{
  "num_hidden_layers": 14,
  "n_experts": 32,
  "d_expert": 112,
  "d_shared_expert": 192,
  "hidden_act": "swiglu",
  "router_score": "softmax",
  "normalize_top_k": true,
  "routed_scale": 1.41,
  "balance_bias": false,
  "router_cosine_scale": 14.0,
  "vocab_size": 8192,
  "beta1": 0.95,
  "batch_tokens": 32768,
  "max_steps": 10224
}
Below are experts of layer 2 (counted from 0) of a mixture-of-experts language model. Rows are named router (the router's row for the expert), gate (a neuron's input weights, with its number), up (a neuron's input weights, with its number) and show model dimensions 0-191. Each number is 500 + 25 x the weight over its row's rms, rounded and kept within 0 to 999. Numbers have three digits each.
After each expert's rows: a language model's description of what the expert responds to. This comes from a sample of Wikipedia text that the model never trained on.

# expert 5
router:512487536495521481482494509511495474478496472524468461511483492478515470533535485520479507512529557500509498493493506485488520465483520485498488463457465554487501501472542468482524516518501489476499531552497495483559502498495500512541448522460467473453507493479506491517530508480523453478511524519466496524495519503493516518520489473524480516481495495552480527524507500464531516514475448477537506543513455510472488532492465523480468507503505484480490476492510512488490455459541496519491478484499492535514488509468509527506510498516526520515486508500510508518475528510521531478
gate0:481487479511499548494474462497533467503488525418519475498489555514489491511505494505511499503477506527476507460484460461488514518494466516530472489502549496532494474496491501527536484483477455514459480476513467504495479580507519515481489527547473516508459502450507492459461498549505524495519511517484488518486479499499438530473479516503489458506490478505531539474479483517512512504490523508484516494516537515488475508538563528477518464497503493509506512496515514515485461462529482500493511558527472503495506482493500506545484544510507501505507470502518506468530462473462542492
up0:459502499492536489509518506491476510479515484451525559502511515496493508526502542510495487507499495506503492534489528504500480457492515479547530501546519482476500505519512484517520513500534569499518503493513463492456502493518478500501538471539537489519537513526495494491483533469484513522457480507516471418508517546523477529473515482475512516499487515433503565494511494514463535485496478481504509513545518489505525491518554503535485551458494493503438463522476513519513498482486494495488485498474491495533498521501472459472519483457473477505514521508442526496476501476539495486
Quantity words like more, few, only, very, many; the piece sh inside words (harsh, Mangeshkar); digits before table pipes or punctuation.

# expert 3
router:501469556456590497471497474483497494518502515498483498502494514523495508487516506513482534548489498483523453483530525529544477527499513469516563541494514497536483510541512516539487498500519463473513529519468469557497502533527520452491499475490464477476548467508542459486480507530523480481465523517494490502507475541547488509515475517506504517508528540523504515476522511487531499494534491481507513506532534517509537504512466501490521520481533524481486503513562488474447470498497520505528506472480526467464477545531476539516544535480494496493544511507492540498482555521494452498
gate0:507506493514456492460492475494504506545501540471532511457518500479478469531525513509489517473501487551537489499444471491464522474491489548533493506522521482488496493477519509498526463467493543493479471490500513462495483511535492516484534523494506534505508543491532507481544480495521542558471463503490534533463510504472503485461487505454521492486506467485488515497485472505489532483477522486507484483520500493509473476525542499481444481494498483522531507515527507521525530490479491482483498527516473493533540490496498432513503484472502479521503495466482515527475440506522521482
up0:499503494495475505494513486514494496475482494484516514497508494454504541477498525493500522508497502535484507534494483515553480544515517521495554507467487467484450458492532494502510455515485534518537518503519483501467519499501528553495449512455511478475469514501527513514510486475500480475488454488488517505446525505530512463456490475539492542451514506535482461484525451454488520465489527532543519489456520457494536470524479529471493470500465526491505524523508466465444496492474502505525448480477525497501524516530476501466527488513530458538507476431493515505500542540482525480
Pipe characters dividing cells in wiki tables of results, scores and episodes, plus hyphens opening list items after a line break.

# expert 19
router:479481478488461498499492490517497502502486503526464512508536513501506488532481503531486482508493478539500515547471479476537478510489488484507456511449483505518492533477472514494521496507492496526472492510506540480527518491465445483510494489538479498467482509509493441480519500459528507493518496479493471539489526541535524498565467506501444458527550521493484491511525526449496518516508512507479541518436488499531521478508491503455503486533497491507483491460522566466526463507526501543476506488480485488481511500506509513463497495514476484490517498500543440534545524497447505499
gate0:508517521513511545500461491500446460534467521480551476485468535533514530477481491473495491494493460486467504510512518504537520517549494518501550503528490502487462546499479484508518467490473507498464463518489486499505506497522536470469501486478479451474532532504487491469487514492512545500489444468498506506494488487489516526499496522469510449537498463474525501499483535498487484494491534508489509542543523501534529530528530441519532528465535483503540504521543516506509541492516453468522515541541482492453492477452509490477555517517517510484517530542537476536459506534530524532
up0:516510491493495518504474489502523496484513493515550470506501493504498496476536491505534504447441497496481511532495464501453447504461513544522509530533451465447505541485518482523487525494505509470567510562464483524498500491482517510471498526509546491468498486485471460561457485510515501507502482494536484465511510488506499444484490488476520553492485466471441462466487493521547541493482534503493531490485503524504487494495518500484464476476439483461503486522486510520476465507495557514535514478497537514520463471465498522480502473501516517475481519496520530474513533484504559538
Digits, especially 0 and 5, inside times, scores, dates and measurements, such as 41:07, 1-0, 7:30, 2:00.

# expert 6
router:526448516489519466508476485559485506459487496495509500497532511488493503525461435479488482516471494479484518546548508462508484477467552486542494508479485503479514510487472485483519525499516530517498504518521514519468546532487487417495485502452541516487503471486450482500456491507503490500489441497523492514536507493500529477480513473466514505507505476485511513450484493524498475499464524443516508505469527499483509488549506555518522485472485503496470481542500430528458491499521495462505497494520542483519452526460491504438505490502512482495520498534516475526517526515482482506
gate1:503505513479428570480508436486509490556488529480520515455471481521477522488501556527536478513492531486521545532517464485478508496521447518468530493538502440515461506529521507478483495495479547523501503497451496459477510478496489536461511510512511459483465470474526521520524486490487488505492464515530522473489522465510506510478487502506490483479499484484507511504506483540493490471512497485526457459510506498499486528480501526477485492525524464556488511498501575536508522483495541439485464477459470515507519482534532501498522524506462502477473540475509491515490492495502526505
up1:515487486490500495473471480541480555479486521500491532493481484522553483516475492495482472497485490489489504569544488499517507488486505502497505517525505461480511503522486502525496542476463514487521544529429489495501530493479511508538465490499504495474499496492484513507487486524428494484479438516510482511468515479511446499494478544499474517492483541465532504473461525517482507491503493499470523516497519471506480473482512520467467471513475461481522455518462496495518514509544494483539449525534484512521487496480513540495525479502527514506484524451513511497462484497450541531
Connectors between phrases, mainly to (infinitive or direction), and, or, semicolons, commas, into, through, as in Hymn to Germany.

# expert 27
router:523438472516489494418522517527496494522489495476513473506476523504486525526514500497465522495472526528490479500484514499451497484505523505496523441484517487489475482496502510472548507522463511505474481472533521497484477523482509522524483548445488507491486477525512504469435504447457475502504566538506527488496484528487491506494504506476513530492482465525500566517511518509519485493456486508496454508508522499516491567460447489528499494466522478506509519509466515487495484525537515491501460504481481512484472519517469520511449513530485531524521514489435501516516497531467507492
gate1:541472464504491487440533468487537452537499514446518496487466536477514525483522488489449523478463551496523463530547519526469472487523539536529461464527490473486493543559512493480509520516449484495489492496510523498496471526487547497502499503483489533525508480544534452506480491491493525489452520495461511491515498514443515483513489502454516517493482486496488513492558497479553474534473521475511517505479532491511473532492489502506506460480531508531511537510458487550495486512524478500496471503477490487523461527513536487532494533529518554529523494506504480523504508522470483463
up1:522496494484526547529495534522476506518530478518488504505523532487504495509560520513526454492552477494498520500438492514498524476488484443476506469495506515534461457504540518499527501437511475491542492466501490462517495478476513515508473491520471486458466505477519508464530519478446510473535516501522510483476456499550494518503518485487474506499462456483526510541481516497428537454505500525459485483503430533461535488461494503471545519520476496467511492481461520504504496495503536520541521519503482511482499450492471451520495534486538477521518508506509519478482412462522480546
Prepositions and articles after a noun or verb in running prose, such as of, in, for, as, on, with, a, the.

# expert 25
router:492495473504485525492476487484455513469479507483543518519456514488515511476498513510499511521531494521516492495461485472485455527500434533521475500536496508516506511489463482494509519508447474505508467452543500502507533527517512507504457473507477489469491475483511527516477545488518459478509509506528480553480538462490509481507523470478491513515489512488505498484463476505520504497478506515448516515457467510481479501513508449477464539517516448520522533492501475489513534505489484511469557494515477515465469566500509451506464496484539496527471514486532503461519490452487486528
gate1:485462506493459540484485483530494561497488513496582544480536506466464534504556464525468494489524481521545523474472497478498486499472469512496526456535515471501480553515477486502499485480521455460509506496517514484502508503526504467490524500524485511478504494504493514518493483523458460500468510518523453544489512479506467555534541495507486504475512439507481498505529488466485481489484536449494476508446509463493500531490504475550523463522453510542479499507483492493509495468535487532462496501458518476471497496478464513539483471503557483479537503490535510533494496486480509454
up1:495483538502497489503509510486508510507504488481461479497488513502523443494533503484481469508510475499524422480547469546516508512495527440506470500472518519512547458471546497506504525539507552512479453537504478498499447531489530494521527490473542528527499531512496482471499475488521534520508453498483531519533470529478496489527488522508477506498513517486513512523492516515503494498509476465535513536514503531464518490508464552509521511504524533496492487531482485506442476506471505527448473513498490463485501482551555488512516527504458503442488515515459467504511511529495508529
Pipe characters opening or separating table rows, and first header cells like Name, plus some common verbs like consider.

# expert 13
router:486497478502546444489442518436494511462541495521505472516514487483492495523477505486463507455531496524514483485516466548545488508484478517479501496510471519469513515498508527469519494527502480527524485504523487474469524498524540488472501522531505493500462504488509495453456460464513525494566480476486510516544501532484479488560491500511507485525499513552481497508535495507498478503494543504489509484549519514516512482488505475497521509524457557507513513503481492497512523514478499514473497538449501502493437508496533475503462516504500541511472479487485455493512490500466522536
gate0:492525497479476555443514505503487456541528566483462536446510489500462503465536489467527465502471471511511497515533464498466509496509498523462503487488511503510511530496503524471499490488494489467474525512509523468510500547477553542461468471517491501512553488466492508505509525508503465506497475524554552532469506472481490479498476503478466497489521512539486495507525481484492536523522535480544502479502498473517529541469532501497514459503513486510510494526525560491489484476513481478494489523521485455509560484457505530518520491466487487487491518493500522452512496486484485495
up0:484508521498517504479489530517492539494518514482524516504509510505514505499500470477491545509486508488492495486468467510509450494487521475487481523492492510473537492476472504557487501504518446531524441460509505460488510509516485494533511503452493483504499489517522545468495464487507517526473463462471490472459508479517543443498486528561479514481500461539524529468508533482463480464557508470481480495494468529497491477528507452476472476514496485542501472544520509468546489520504527482511485470559481455474493512532495474488519493463501463529512491506477465498504501472512501457
Periods and colons ending sentences or citations, including )., ". and decimal points inside numbers.

# expert 11
router:478471483500496481480488530474464526467501477522511508509523514513470485514483525497486545508515471509460498484458448471494530471475489484515501522490488481486479536495473504534467535491525475507522471504523503527485518494489530544489462504529519481523544500517471527522478466450515457491506491511503546437494471527454483531549539502522512523495516528476488531541474498513511542468503457509482510518475487479530482499461510508479563506500497507459481453480506511534512551515516463504511503532470511479574476485502486522492494467501473494477526488508500526515538476428501515509
gate0:482480511490486470441443461462492499528522560472535556423472509488497514491473495477484479481489487483522503489487535500477485524491527523490497502525541474540494505460487492496533505523451513509495488503564515489522492537514513490480520490472513522499530529466524480463495493493508505497524454518445513505505533495485503524531486575481494462504460470505532490445481544491535499542488549464552526536513485523516474522498516509494454468536512459538508504508530507484501480496507495459456492544493497480508521550486489536489502507486537448499489475518489558510512511527496490517
up0:472501479462496513469534503506468490467489507515522506494458522495522505543525481520554494518514494497524479496508487520540485521559501466487496508515508533506476506498480491530524501516545488498459529486472536523449527463548512536474495541488483492470498494475461482517503523526541553504452471487515513528513500492524482492497464519494489532492522500476514510535478474504485459492519477532475494501534511460491507495479495466506489524495479540479507493488510470479490468499502489499539479482513505521473504484510548503501516544535454498525470493551499513439505438474511514457
The word other, plus group or contrast nouns after it or a number: another, side, members, groups, remaining, players.

# expert 12
router:515483525472497512499520510509519541458500503506513517510492543521518453501508498476486480503496506505523488508508508523538508493488507468511433488447492478497479463509523492503523454543511514491486503506461480514530535557465500510496472500522525470505482471504512520492513451474470504512475544497486456470542532500547494500524495481478534509491539548501552491532461479525478478514487488476527491482479475511490497478509503520503483492493443497469483498498493496517502469552507485466504515475471450507513488522532480494547485470512537507500486479486464462521493478496468492534
gate1:484475499487493517479511490470519448540506519504457523480510506544520531476496514491478506530506480508551500463507556509494495466550501500515506445479500454468497479538466523500496523541515525545491526500493478470520474547495501472462517527510501485511495481469505499486518508492483488532508508535502534513508521506467498509496522486505478506452473538495531477513467500500478529505565511464533484498501490491521529453509456534502468541532519481540448483549501516554532517485493502486545493511496488480486488517522453515499559520502534490498509522530479508500504474481502522557
up1:503534472514532510499481493508521495486498481540510513494524504510497513478539469492539445516547509534542510485499569468467545461509498485496498491504472440559488506502465525518507474501480513541487539466522521497491496566508525466459544578478499525490514489491508490505501478479531489537533527503510513496467491509513452487496543476461495514536498515486499494523481543544481496499512484524487480520445484470478506473487436509521504492508495503494458501524489542485529499514534517504512501464476485533498501509508499559546535495463524475512481511513489460495520509508469517496
Second pieces of names and words, like Stad-ion, Li-am, Li-u, Ya-zo, plus closing parentheses after years or durations in lists.

# expert 29
router:498459533503490501489468455519525496533456470519508489501540474506521460523437514527530484494505487497471517533488463502492482519489499554485505468506461518460488492499491513493512513513523529481508510490500508453499527493457486531513528534535513503509502533503522488503522485488514508487479514476513531471498555524479468498491501449539471497499486494495482475497450549528536506573498497543501511475491477509525496464485469492481465501508464522525537477519528528472513528509545500492505505478455543508527498482516484484488501507518509494486528548556543567481560530556479515512
gate2:526513507468469504485524508487507523534465511521498516485501488461521519460479527510472462509463522493477481515551534549468454522518487479469461501529508502519488523531475516510490519513506530510534452529512557490500512474481498538490523506472509489504494472488466508506490511486508486500538509509463484517513442511488478472478515543495550479516529532455530454504511479532536515503473517531510515477515510552485500503482451530493500470531539488482527515543513469495488505516478493530479485507521468534477509466542491512499520490483496527493547512485510483522485532515528440508
up2:527497538477496483497526488516540476516523507492496531500516480474465523512509510536501532517528512501501484510476537500518490493550442518524518515501460484463490508503493513477557527520466525484499464490478513509512483530485484529499543496505507516527440511503500458457539478466541504483511472497471433446497520511467507456519487513504492514538498454519543490544523486468529479527512476525510497500500547497500476528518504459538515510526518472502562480482531504500500523485468521515452522500511511486482532494473483480528478508497460497487477556500492460427544506475480457494
Leading digits 1 and 2 opening years or numbers (1949, 2017), and pieces after an initial G (Gressitt, Griselda).

# expert 17
router:468513447509504459477482491534428484479520497487491519504465549502522498492515471468500512504489481480514520518467511518523480493533477504492520477498543511506517459482480501470589532462500492484466502498481479462467478510508499552493518479460469513508522509480501492517557492475490535533493541474521541463525544505514511515459535510462464499467542471475492488505532493480522548505486483489471507514511476454441489523525503492470461538515488506493462532540515538474494472514463516531480546520550520508483444509492510487550551523480528459466486500519472528483516485464499493493
gate2:512501501526476524441484487503519509513514544438488476452502489525491532525499524445469500512503592492466475500509516458488478516557515548484533493498480485480459514503480489481513519478515475512516494515536502498510533515480542463498491480534484524510482496482485460499473540517509516460502486521546521549522493495481525495479506484477517492489475477499487580477512448463511499501476517489550525485511537470477528482551554472541514491485521473471513448510480483530503506483481466471484471482490483499481482496507508483484471453474483501497481492516503544521491448485505461494
up2:503497520516502510494467471503493503509498510543511477509508517508490518468497468521523557500487471521549499479515491505519513521486504450504514481499498518465498524526463515506475497554498500534510539472517508480515464523565477504466515498492564538538521498482476495503490514471518509512441473509490500518504480513485467515526455569535521501522535485526518439492526526504519494511509507524488515486478521482539443534513472464453526467502459486519540496484569507484523485463503534552466461496539539491467526502526488515461486506505460496488515483496519466511459485523485517439
Inner and final digits of decimals, coordinates, percentages, and table figures, such as 43.1292°N, 1.37, 24.83%.